Below are experts of layer 8 (counted from 0) of a mixture-of-experts language model. Rows are named router (the router's row for the expert) and show model dimensions 256-319. Each number is 500 + 40 x the weight over its row's rms, rounded and kept within 0 to 999. Numbers have three digits each.
After each expert's rows: "raises" lists some tokens whose logits its average output raises strongly, later layers aside. This comes from a sample of Wikipedia text that the model never trained on.

# expert 25
router:499507528511454505449490545500442562490474600492470479563469523493497556511458475495525406522505470583501499485547523505526513494460520505536420525474501514450463457471524446443409493495526561
raises: "\n\n", "\n", ", ", "'", "\n  ", " "

# expert 30
router:513520482492444495483548564542481516420485556495459463502504535419488481494456509511485485515518516489471436543565551471469468510436560450484485444474481552478443426467503512440496552542541452
raises: "or ", "(", "and ", "by "

# expert 63
router:500488465489533511472508496473559548515434500521440478547480494479492499538553562519480428533495512614491489523540491439558459505443539412548466462476476537445476494461451474567410554554473492
raises: "| ", "(", "and ", "- ", "in "

# expert 26
router:549495495520444510504513484430455535458471567544448470549487520493460525487467434518533470572526540523490413460520509513506489508508496504526519526479537511491489495497463476504467500437520489
raises: "/", ".", "-", ", "

# expert 9
router:462504481476477509474504460526531506494549471505501407533487492494445516563475479480510495498524514485508470486544498499477474547455546442494484537523522565514520437399468430449518472574479508
raises: "j", "Jud", "Cour"

# expert 69
router:507524403482523510513514425424501509521523517527460493569514433506474495514476456508532470518553526559552455545518492449551391527485525461567460511504567459429491424520538533525441509487443482
raises: "s", "all ", "d", "dev"

# expert 64
router:509471457468465521510541510493536561446448542475473476567497558481457559515447478558473541572481566504550460480488564489478485508515469493552518497416519544504410465482443430533531599549484490
raises: "of ", "be", "in "

# expert 71
router:534452441506500577505554401476480521427538476534484491611477516530499443490434457458534503527545505496546463457495435559523452465527532477544480539489457520461553470517522530488447486466448450
raises: "in", "s", "ing"

# expert 60
router:548536498524467495490544517472432525501472546492478478549449485518500522520435436490469441533585545429456533485531555501456477486445503501481509516449548494479443424485464468443512504462521552
raises: ", ", "; ", ": ", ". ", ".", ":"

# expert 77
router:542483468448491508530564482431571567516476469515456536493455577468464517549509549455543518504507550480547506487501558472461465507474501429578500517485490528523488485459433451487520523491501509
raises: "an ", "the ", "a ", "his ", "its ", "their "

# expert 65
router:599560448531471552491532445504505523485491501526455530455490523523494493539422506500528425514546464528562483506566533476544487510524536470464466514535521605517513510431524451540485553517495499
raises: "the ", "or ", "and ", "as "